Weights of a small mixture-of-experts language model, trained from scratch on English Wikipedia: 32 SwiGLU neurons an expert, 526M tokens.
Below are experts of layer 6 (counted from 0) of a mixture-of-experts language model. Rows are named router (the router's row for the expert), down (a neuron's output weights, with its number) and show model dimensions 0-191. Each number is 128 + 32 x the weight over its row's rms, rounded and kept within 0 to 255.
After each expert's rows: "comes before" lists some tokens at least twice as common just after its tokens as in all text. This comes from a sample of Wikipedia text that the model never trained on. Tokens count by the router's weight.

# expert 14
router [157 127 136  92 123  73 174 166  79 123 154 161  77 121 133 131 161 157  77 185 127 127 184 168 152 151 161 165 141  88 144 116 158 103 128 161 126 197 161 134  90 147 139 100  83 154  97 163 174 133 153  65 117 156 144 138 125 112  68 182 116 154  90 136 158  77 162 127  81 117 110 111 122 134 111 148 137 142  94 111 108 184 127  91 168 152 118  98 155 133 103 116 140 115  85  93 160 173 129 107 136  98 162 144 187 113 206 157 131 145 128 116  83 140  69 143 127 147 159  87 105 226 145 119 100 125  83 143 131 124 147 109  99  94 113 122 175 136  90 145  98 130 110 117 191 155 137  57 104  89 164 107 156  87 167 136  76 131 105 124 160 113 132 138  89 115 157 172 114 109 121 196 152 137  49 112 155 114  99 125 120  53 145 140 145 150 109 115 131 155  39  92]
down0 [ 93 127 175 168 152 126 147 182 128 133  75 188 113 194 154  96  92 103 161 127 128 142 157 160  75 110 104 138 112 169 117  65 141 145 153 139  96 172 118 162 104 132  95 126 169 129 145 117 163  66 119 156 124 144 103 135 187 192 111 127 174 149 155 123 179 137 121  89  62 119  71 164 126 155 134  80 125  90 155 131 128 186 147  83 110 158 132  99 174 124 175  87 121 127 104 123 123 110  96 178  69 139 104 144 125 142 145 121 114 168 172 136  58 143 174 132 151 115 116  67 165 155 141 132 165 125  79 113 103 120 133  69 188 119 138 132 100  84 146 122  92 197 132 125 128 115  94 104  72 154 142 126 160 134 132 155 118 181 132 118 116  48 138 180  95 128 133  58 177 175 128 182 109 143  79 109 168 160 106 120 182  99 172  87 131 123  87 120 119 156 165 106]
comes before: " the", "\n", "ed", " to", "-", " a"

# expert 15
router [147 162 175 124 134 167 106 129 131  64 170 115 111 180 110 162 153 140 141 120 134 102 159 139 111  91 142  94  98  85 160 169 177 137 146 151 228 114 143 126 112  97 135 164 131 147  94  98  84 162 140 152 215 111 112 133 147 105 134 182 173 146 131 198 174  99 146  82 122 107 113 130 154 139 156 117 176 169 106 115 138 175 135 154 230 108  51 145 147 156 107 128 145 167 133 168 123 144  36 157  72 131  91 128 104 104 111 166 139 174 157 115  87 105 117  98  61 142 143 162 158 183 117 148 104  84 179 118 126 109 159 130 160 142  99 152  90  71 142 122 103 144 151  84 137 109 139  82 108 129 163 156  58 117 108 137 118 193 139 127  91 143 114 118 142  98 136 116 111  88 102 153 117 146 119 138  84 153 145  90  75 134  93 101 126 178 116 172 159 116  92 108]
down0 [ 72 138 189 124 143 141 130 156 111 144 134 129 168 125 164 122 155 132 119 145 126 105  84 105 164 117 160 136 113  90 135 126 111 146 178 123 191 119 100 101 134 138 205 160 104 119 146 101 102 138 134 159 180 169 106 134 195 110 104 153 108  85 162 103 102  81 181 124 123 110 180  62 117 113 147 137 112 106 182 143 131 135  95 157 141 131 118  92 147 136 218 132  64 138 146  85 159 174 147 105 124 124  85 163  88  49  98 115 149 130 123 100 157 100 127 145 123 159 154 130 178  80 121 149 142 101 132 137 150 115 159 150 124 112 195 162 173 178 140 108 133  89 102 147 140 111 149 173 111 210 175 151  67 122 143  82 106 184 146 128 126 120 104 174 107 173 112 205 119 147 127 152 209 165  58 108 158 153 125  94 115  86 134 129 142 150 172 113  89  78  71 144]
comes before: "s", "d", " of", "ing", "t", "ment"

# expert 21
router [162 127 198 126 101  99  79 117 119 122  94 152  66 118  69 106 125 137 146  81  94 180  87 117 116 186 122  83 113 215 141 161 139 133 115  97 180 172 145  42 109 154 154 113 147 101 145 145 161 154 141 130  94 111 188 136 118 138 120 107 113 115  99 131 143 145 129 129 129 145 102 144 142 105 155 148 225 133 101 135 171 134  97 129  85 100  84 123 147 146 108 113 149  44  85 146 185 145 110 114 182 136  73 157 119 134 161 119 111 106 133  94  76 120  98  95 126 102 207  89 124 130 112 122 140  77  95 124 109 111 105  85 160 126 136 103 117 125 131 158  79 175 161  90 188 165 125  59 151 151 119  97  84 157 140 154 100 141 168  84 144 126 161  98  67 140 124  58 121  93  85 158 141 122  79 111 126 151 183 150 179 113 143 109 120 146  74 117 144 109  93 143]
down0 [144 145 171 128 158 156 134 180 133 138  88  87 124 145  88 105  93 114 119 186  71 150 131 150  99 114 166 122  82 114 140 114  87  93 133 154 170 137 161 156 123 111 105 173 146 124  99 114 205 116 110 183 151  77 132 127 141 110 188 129 194 134 155 115  90 143  85 109 116 151  92 126  84 181 139  79  96 159 101 156 115 160  87  94 110 164  70 185 193 143 113 123 115 115 138 205 132 114 102 147 117  91 135  79 125 175 140 119 114 201 118 129 147 184 139 137 103  70 132 136 156 172  97 138 134 119 137  97  91 175 145 101 175 163 149  91 149 160 175  86 163  56  86  80  95 118 122 117 114 162 133  96 170  60 140  85 165 157 114 122 138  99  85 104 141 145 132 141  72 107 128 144 130  56 118 162 161  96 112 120 134 137 118 113  61 111 107 116 150 159 195 164]
comes before: "s", " of", "ed", "al", "ing", "ic"

# expert 2
router [125 206 160  80 129 134 161 113 100  96 135 154  75 113 115  92 141  82 106 134 118 138  98 200 153 154 154  91 137 157 166 130 129 108  77 133 114 129 140  99 169 142 149 171 100  90 181  94 145 156 137 148 136 112  86 106 112 109  89 144 153 169 149 116 170 108 100 110 130 105 140 110  89 136  98  98 164 149 120  91  47  91 208 105 154 109 133 152 165  97 134 101 148 123 119 145 205 145  53 164 138 143 125 175 125 166  82 108 125 162 139 172 137 163 173 123 141  90 145 140 121 189 179  72 123 156  87 135 164 203 112 126 100  57 129 123  95 110  90 141 124 179 141 105 121 120 138 103 119 151 140  72 158 119 169 161 133 128  73 111 119  93 125 124 168 163 137 245  99 155 110 139 130 134  75 115 135 152  73 107 136 109 122  51 112  70 131 128 115 125 142 142]
down0 [180 112 165 119 106 199 138 160 205  46  52 161 140 106 134 101  86 111 126 139 157 128 137 143 142 134 156 119 119  99 195 164 127  84 149 114 127 124 112 107  79 128 138  97  90 142 140  96 156  85 133 133  90 192 152 112  93 135  86 128  93  96 192  89  37 112 112  65 132 119 130 123 138 160  95 147  90 154 109 117 127 113 114 134 137 166  67 130 177 136  79 125 131 114 132 186 127 108 118 129 148 117 107 101 102  77 102  98 130 110 187 129  95 171 145 130 135 108 138 143 153 203 143 101 173  85 117 163  81 128 142 106 126  93 145 102 122 137 164 128 113  95 147 193 142 182 150  97 149 170 169  92 184 130  73  48  77 135 144 184 128  92 186 131 105 159 133  96 109 153 126 143 135  93 154  72 129 154  94 109 166 154 139 109 165 107  85  97 122 131 108 109]
comes before: " |", "-", ",", "|", ")", ":"

# expert 3
router [184 170 201  96 114  65 200 154 189 115 132 139 101  90  96 101 169 133 172 168  92 116 118 173 158 139 115 146 132 152 196 160 121  93  58 215 183 117 190  86 141  98 140  71 158  46 145 134 166 136 108 103 120 121 100  73 118 145 109 132 175 154  65 132 139 114 104 107 152 147 131 138 128 144 158 132 185 123 106  96 129  89 134  74 129 154 140 104 110  93 112 119 107 172 106 132 105 121  76 172 120 114 108 137 143 163 142 153  88 145 135 140 114 166 132 173 128 107 160 152 131 176 153 138 132 108  81 162 153 143 150 108  93 132 189 126 134 157  92 112 118  50 124 115  93 189 138  97 142 158 124 147 171  79  91 123 141 190  56 122  99 112  67 103 142  90 121 130 115 171 153 169 137 159 116 128 110 145  94 105 131 135  78 136 133 176 134 125 127 125 104  87]
down0 [ 95  86 146 163 148 107 119 142 158 164 122 107  51 148 117 123 130  77 101 120 144 162 133 183 182 131 162  93 117  75 183 118 142 113 168  91 144 162  73 101 116 106  91 164 131 128 151 177 111 158  98  67 142 163 194 113 135 156  54 123 113 149 163 146 130 179 112 120 154  93 145 156 126 157 139  86 158 117 131 138 144  94 127 137 173 114 150  96 107 123 139 177 150 207 166  99 183 119 132  85 107 169  44 135  91  58 155 165 121 187 134  86 126  92  99 102 132 128  87 152 142 111 121 107 159  81 146 154 137 139 158 105 103 137 162 124 125 108 164 158 175 149 160 161 111  98  85 178 140 146 174 138  99  95 112 167  82 166 145 131 124 146 113 194  55  94 148 117 208 104 156  86 139 155 150 134 109 144 138 101 113  84 122 125 133 147 138  50 105 127  89 153]
comes before: ",", ".", " |", " of", " in", ")"

# expert 12
router [137 156 201 127 132  85 103 166 141 161 112 140 124 129  96 105 124 148 140 175 132 142 150  74 122 127 147  93 176 182 216 168 172  84  54 155  97 120 147 108 168 117 140  79 157  92 102 134 189 148 167 157 123 108 112 112 103 146 128 137 178 152  47 180 118  69 131  85 128 134 115 144 161 138  98 124 117  84  67 143 143 135 126  94 136  87  87 138 110  49 139  89  95 119 185 101 167 146 187 145 145  64 103 135 151 164 171 129  79 184 159 151 122 140 128 169  58 123 147 144 124  98 119 155 141 100  75 107  98 170 153 119  99 136 189 130 169 127  80 154 139 112 130 173 124 143 107  98 149 130 158  97 104 159  85 108 112  88 113 167 131 140 106 123 105  59 117  96 171 122 105 161 164  54  83 127 111 104 127  98 138 147 143  69 103 132 131 152 134 117  98 125]
down0 [124 164 127 153 120 168 154 135  94 117 155 112 159 114 107 137  94 136 164  52 119 112  91 177  98 118 127 134 177 156 106 112 140 111  76 161 113 115 124  66 149 113 128 101 190 106 135 175 138 192 137 161  42 139  87 130 109 104 154 155  53 116 162 106  89  41 138 109 122 181 100 131  97 129 174  87 101 188 178 115 164 116 147 115 111 152  90 135  98 150 108 119 139 156  94  88 131 126 142 149 117  83 147  89 138 203 109 143 154 152 155 156 211 152 109 163 139 132 151  88 120 164 138 189 147 126 121 113 112 124 160 178 116 110 157 101 132 108 105  93 217 160 116 117 122 130 179 156 153 123 172 178 120 170 104  98 146 130 144  54 107  98  87 130 181 105 111 119 187 111 105 139 113  84 133 140 130  99 130 148 111 136  73 133 127 137 151 128  88 109 214  92]
comes before: ",", " and", " of", ".", " in", " to"

# expert 13
router [158 168  89 140  80  53 137 217 115 111 105 142 143 102 122 118 131 154 129 124 152 153 163 184 148 152 149 151 146 121 144 177  84 143  80 165 167 181 133 137 130 127  55 103 177 118 129 107 130 130 166 126  73 132 135 109 148 132 115 141 169 151 181 154 142 102 139 113 108 127 118 153 116 134  98 152 156 105 125 143 181 193 120 128 116  80  88 193 159 109 158 118 155 103 103 122 168 181 174 118 126  91 121 138 219 119 141 113  77 154 174 115  85 134 114 129 114 164 142 124 168 175 121 140  72 172  67 161 157 149 116  93 105 123 105 162 159 139 148 127 120 100 112  86 137 112  86  69 128 123 147 119 140 125 120 138 134 123 123 168 117 129 159  83 153 157  32 112  37  94 113 164 191  99 129  73  98 137 154 150 136 102 104 143  71 166 168 107  84 119  87  74]
down0 [163 189 179 130 196 135 104  98  95 116  80 140  67 145 131  74 137 142 140 155 133 120 121 133  84 139 105 157 112 115  95 138 144 157 141  75 133  97 104 140 157 186 159  79 137 188 147 167 114  68 123  67 116  83 131 121  99 120 136 221 148 146 111 128  75 137 115 166 114 166  85 183 186 132 130 131 111 160  64  88 117 144 156 142 214 160 119 149 130 133  95 126 134  91 124 148 109 115 120 116 139  91 128 113  99  56 171 131 166 140  76 127 131 144 157  89 130  81  95 196 115 135 109 145 167 111  66 141  97 124 174 127 119  78 153  89  98 150 108 103  86 152 178 183  89  86 120 149 137 133 142 138 148 136 122 175 103 132 122 117 115 126 145 132 123 191  65 127 155 149 122 129  54 131 141 117 131 129 175  91  58 148 128 147 187 119 143 123 112 179  74 141]
comes before: " the", " ", " a", " to", " in", "ed"

# expert 18
router [145 168 110 140  74  79 106 161 130  99 108 169 155 128  98 139 137 153 181 107 128 133 166 163 157 167 178 148 155 137  95 151 136 105 118 130 157 139 146 119 125  98  53  96 172 134 127 137 106 118 141 107  50 124 110 109 115 151 106 165 128 150 202 166 143  72 124 118 140 172 139  71 129 104 137 120 158  98 122 146 178  71 148 122 116  49  74 159 146 152 179 187 107 141 138 124 127 211 174 139 108 109 102 105 178 110 130 112  82 127 151 189  61 131 115 157 147 134 104 122 194 164 129 181 102 131 110 196 140 182 183  86 105 127  96 169 184  85 124 144 121  62 143  99 137 140 121  79 131  99 161 106 159 106 131 136 103 141 121 165 124 166 134  86 159 132 108 154  11 113  98 159 161 143 115 113 145 160 120 132 144 156 105 124 120 178 140 127 131  83 129 133]
down0 [ 90 151 115 134  75 152 109  78  72 137 142  98  83 111 156  64  95 136  84 127  96 131 122 143 129 121  83 159 182 196 180 135 126 140 125 143 120 128 116 160 185 128 103 188 143  50 107 144  92 125  82  84 107 112 192 135 135  73 133 155  94 124 103 143 113 136 199 134 112 134 105 155 160 134 160 137 159 103 131 152 180  71 137 145 157 128 136 135 119 129 127  95 150  89 161 152 123 151 129  65 144 127 151 107 118 162 190 131  92 110 146 176 160 152 120 111 147 126  92 155 128 115 152 137 102 149 153 127 166 184  97 104 151 184 198 143  96 126 163 167  96 162 209 109 201  91 110 111 104 131 120  93  79  68 131  85  83 177  94  70 169  93 117 142 127 145 164 141 117 140 140 163 159 124 153  93 132 150 176 156 166 129 200 161 131 112  96 124 154 121  64 105]
comes before: " the", " ", " a", " re", " 19", " f"